Experts of a small language model: 5547 steps.
Below are experts of layer 2 (counted from 0) of a mixture-of-experts language model. Rows are named router (the router's row for the expert), gate (a neuron's input weights, with its number), up (a neuron's input weights, with its number), down (a neuron's output weights, with its number) and show model dimensions 0-159. Each number is 500 + 25 x the weight over its row's rms, rounded and kept within 0 to 999. Numbers have three digits each.
Before each expert's rows: a language model's description of what the expert responds to. This comes from a sample of Wikipedia text that the model never trained on.

# expert 2
Mid-word syllables. Two-letter syllable pieces inside rare words, such as ho, mo, ci in phosphodiesterase, chemotherapy, calcium, and in genus names or foreign names.
router:541529483523466500489574464534512522507460451505491509467516473486527524522452491457485536503502485530504517504490557528483483502513520545508493491510495486504498477484529486546544517514507503466495533504493526494523466532479483472487490511513474480522439466557528497495522541458458526463462484488531455512511477473516490536532503499557491534506515492448467483501522496495552476486472513504514497485463504493487522497510515513482525507496477539482500493474517486504496492492513495
gate4:464508507460471464518477557530530483481495498556514484478508500484497509503492537501504469461496498514486495448481479494558482506500487492486496498516501502486508512488455518530534523457498506535469567515509492442482507526496528484466474498522494496500478513472522482538517544508535510533494470517559483474519492510519531526480489498478547445546516485474517535516464458510494524513497467509533491498502504506507472480542482503510508460496470498524478455531525497451471508486476494
up4:455473464472463496500479511508496513481493491477479487484504539463484525505487482434483507491486519506492492440513484500490528517498507469477508517533472521533560514471538511454500548486476487504457539475542513520499537543540485516507517513505504505494497488488498476521490537476512492506456493548513502469504532483492548523489467488518532477544507538524504495516474432485512479498565502481459515516550502504513521496497499510530516450503481490527487483513489485515512517461544516
down4:495473518498518470486555501527484513522491485535516550500532482488490485495505479492535467524537468503492513521471464515532485537529499472497529506467497535442493499519493509498487480496520510462509502524524514517484455564505500509450490530541494510437489466446459479499492496517488471548470528527508529507504519504468495507467488534485484469549537513486505496529545477505505506506505475481453461527505507537488534514466451524531482500472511465511526465503509485497507461508492505
gate5:472491510502489523491470513492516526515483509522527491494547453499487500505513507520510574478497513435488510461461515511478499568492488493471496465514506507477496501527505467499511478493506539483485467474559528459474528523497509528497496486504524469577509485524525479541513464517519511501471494532493486524479529508491541495522520512464522461543503473452510508506494467499471478527502502531507498478518494552522500498457464479510539482504506511442482462496471466487503521496484528
up5:498502532519500520464435553544497478516540518512477521505507495492511473532511481498502551511511504461486495470525501514463512561510428525510469494513499509499520536502537492519524497492487513468452464517481520480491540524499478483477502471482485495528521476507501529485509474501512540460470484502454516537489500492504532489532479515447506529497481498449552489475525493495475540507492497485479506481527490504502509479459444484500540468522449530488519513537518493468497502506538516
down5:506539484500504519515501475510500514508464485544516492511483472500462530473470472510467496478485516533489486519507457508498505517479523473477503497491550467548478462522511470510449524509537473526513498525556501489462500493552477540506491507478486482545511516518493565461502523542515465466500475472485513501482469483461448486503467537530536493522503496481530528536476495452487545504503485492496502482509497509476548493509501465531479464495531506543483530489486499481517470508548481
gate6:456512569485544468484524498504499458488504484518482493496510506519487501503464536474466491501498469558496434483493491497489509489482493494500483491532496528523522494425514511538509505531472560512509482536500550492519519537500481501530518493474493466547503507511543500492498503493492492453469554489499494491539477515475497515490509535509445496515516507482482476515507511480469497488481514455457504487533468534486521507529521469527536501506475508500493512506433530456507460511486499
up6:505504519534533485469512458568483476527523522466508523495487512519489509492484500515434532525492488468489444488512502482489528489511490518509505545510474502497508467488529511498524498480450521493528491524492524507499474529450505523513542498470528524510500455531527466485546472483536535474486529500499492521503466546501457449493522495444488485462499498489466519482519470520483515532510516477490519500526542513516528470481521486512513505522464565494492523491468514451501489525517471
down6:497503498449535517498486504526520520467528506522512479513495510476457463487527507475494529482490493524452460477531468486497518460491490473535481469472507565479515487520499487474508517485494484490494522484538531508536488513491509470551511481513498446485535525447550481487531482500496483537491467505501473514522515484503590487511468507466500520493517511497498495500543518539513497509494537502507477467498457526506470504508504493498483537501439503556478501542501541518511510456482503
gate7:529488522470470454485503503496495497490494429479472533523484490502468543470520487546485479499497500470492479451503484547486479517490452482501519545506553534533513493530488503531503477509509452488526507498505499485443521494483535521488503537517486459535475518495507509477481452511487523516499513496483527497532516462501521522518489489483485503540473524513539545488495534490526501524500581478492510497494492453528528483491493531482470463507510512519460503492470516457522473493476540
up7:468459517515497522462516493510540544502534510483497564513535517492477538537493496509512523484536550492564487545509508464510493508498537539537493477520460536488490522479522512504467495481506514486442502498509475497530494485486475479517511524505501516463515502508485493548531517506496487511544494494497480472481486489460463428507471503495518521486507490480505478496449501480496531488514483473509488482494545514482434531527499470503514469497488519486503457469461505444522524505529496
down7:566490501478546493533512528541488502466487504466504486501538516475466518463540549504514490511510540470453521509531416494477492512496514546545464464475497491504521510510504503454498561484471502489504534509468533516488475482533516507528455492510499493498507538484487463507513498509509510529494511444506477524498485519456491499489481451510505500477486515518502521490488491495522515515500467493535521502451459460487516497514484520493515491475460496521504507503519458555538505474517500
gate8:512528465516506515520505450526531486462509542486502486464511484518466502444530476478486518514493516490475524509505500474501486499482499563500518490526526506502520484502510483498479485555510511482492482528482500519526451507530545465481506540548473530543472537469523498507506501507502549535522458495547468511516497544448483482488487472505521516486466487426489526501483469500557527505457503480501490488526510515524513485471490503458475509477484472478495535455496500498465503531502488
up8:523490492497507487533498508481480493514521533490474481514522507498509498473514506470532433495529523501500496481512515526559502523527529482475514506520499517490456478492464512552539485456472500523471498485479505492490502492465519519486539471470509458505479479465482499503467491511527495514474417490496537502489531465530525559480528460516491489532546508466492456507440521497510541511499518516504494515500462516495544470486546490522496450525485535495517500507505457501543492519527490
down8:457514513485446486474509509539465468543534447451487549482542503502508531498485494477550512493470498481494454496548522486503486483513522499507491494483508554530493477492501526514467536510492470500505483474542493482530555444445519495486476486542493487491466505535478508484516483490509499507542487459519523463454495506528485505533537495480483476524531505502513498511543504527505453509517480524535513430504530469487500503499527520493504492506522485476516510522473496498514508509466511
gate9:483514520512478475517506464504548524538502475458442455504515531461467483550490463471501478507529482498486543485493536522550512532493494541486503506527483491471491490502539481418523520506524508470508487492460535502504483513497492499531502520498526492540520500466492476466521509518491528554504514481547515521514475534494472520498516488484514478480531480482478532531486493476494506473476519530473507469511472490524560497495463519495481470506514516496487496467473514527471460505449476
up9:495530489441497457510544528479542496527534465472502533462509507497519515532484545510516498512536551516463538503511495489500517491494510490503497502539514527502490492485538536499545516485538480476533471502478512533470538497492491466492558493458527485485461481505485484508516484487468485519469516501477536503496499504460475513513532515473497496468539495453477522496465535495444480489492485526477486451518521498509508510492525516519549480518491465519508451456461502492457497474482530
down9:494527531485517501518467499473527470483517489483453466531442511459475540484482498518469470560492489477500482498533533503516450509489468485517536478518470479481543451509493511506535552494518498500531525457474539479495483516534487518532491479515519516483530540493511452534521466506526500509481510465510527480518473471506494536490444500458460526483464535524480549503528492504531509509502536507475496454535496485522489509526508494506480491474497482504513518503517469531522511478486526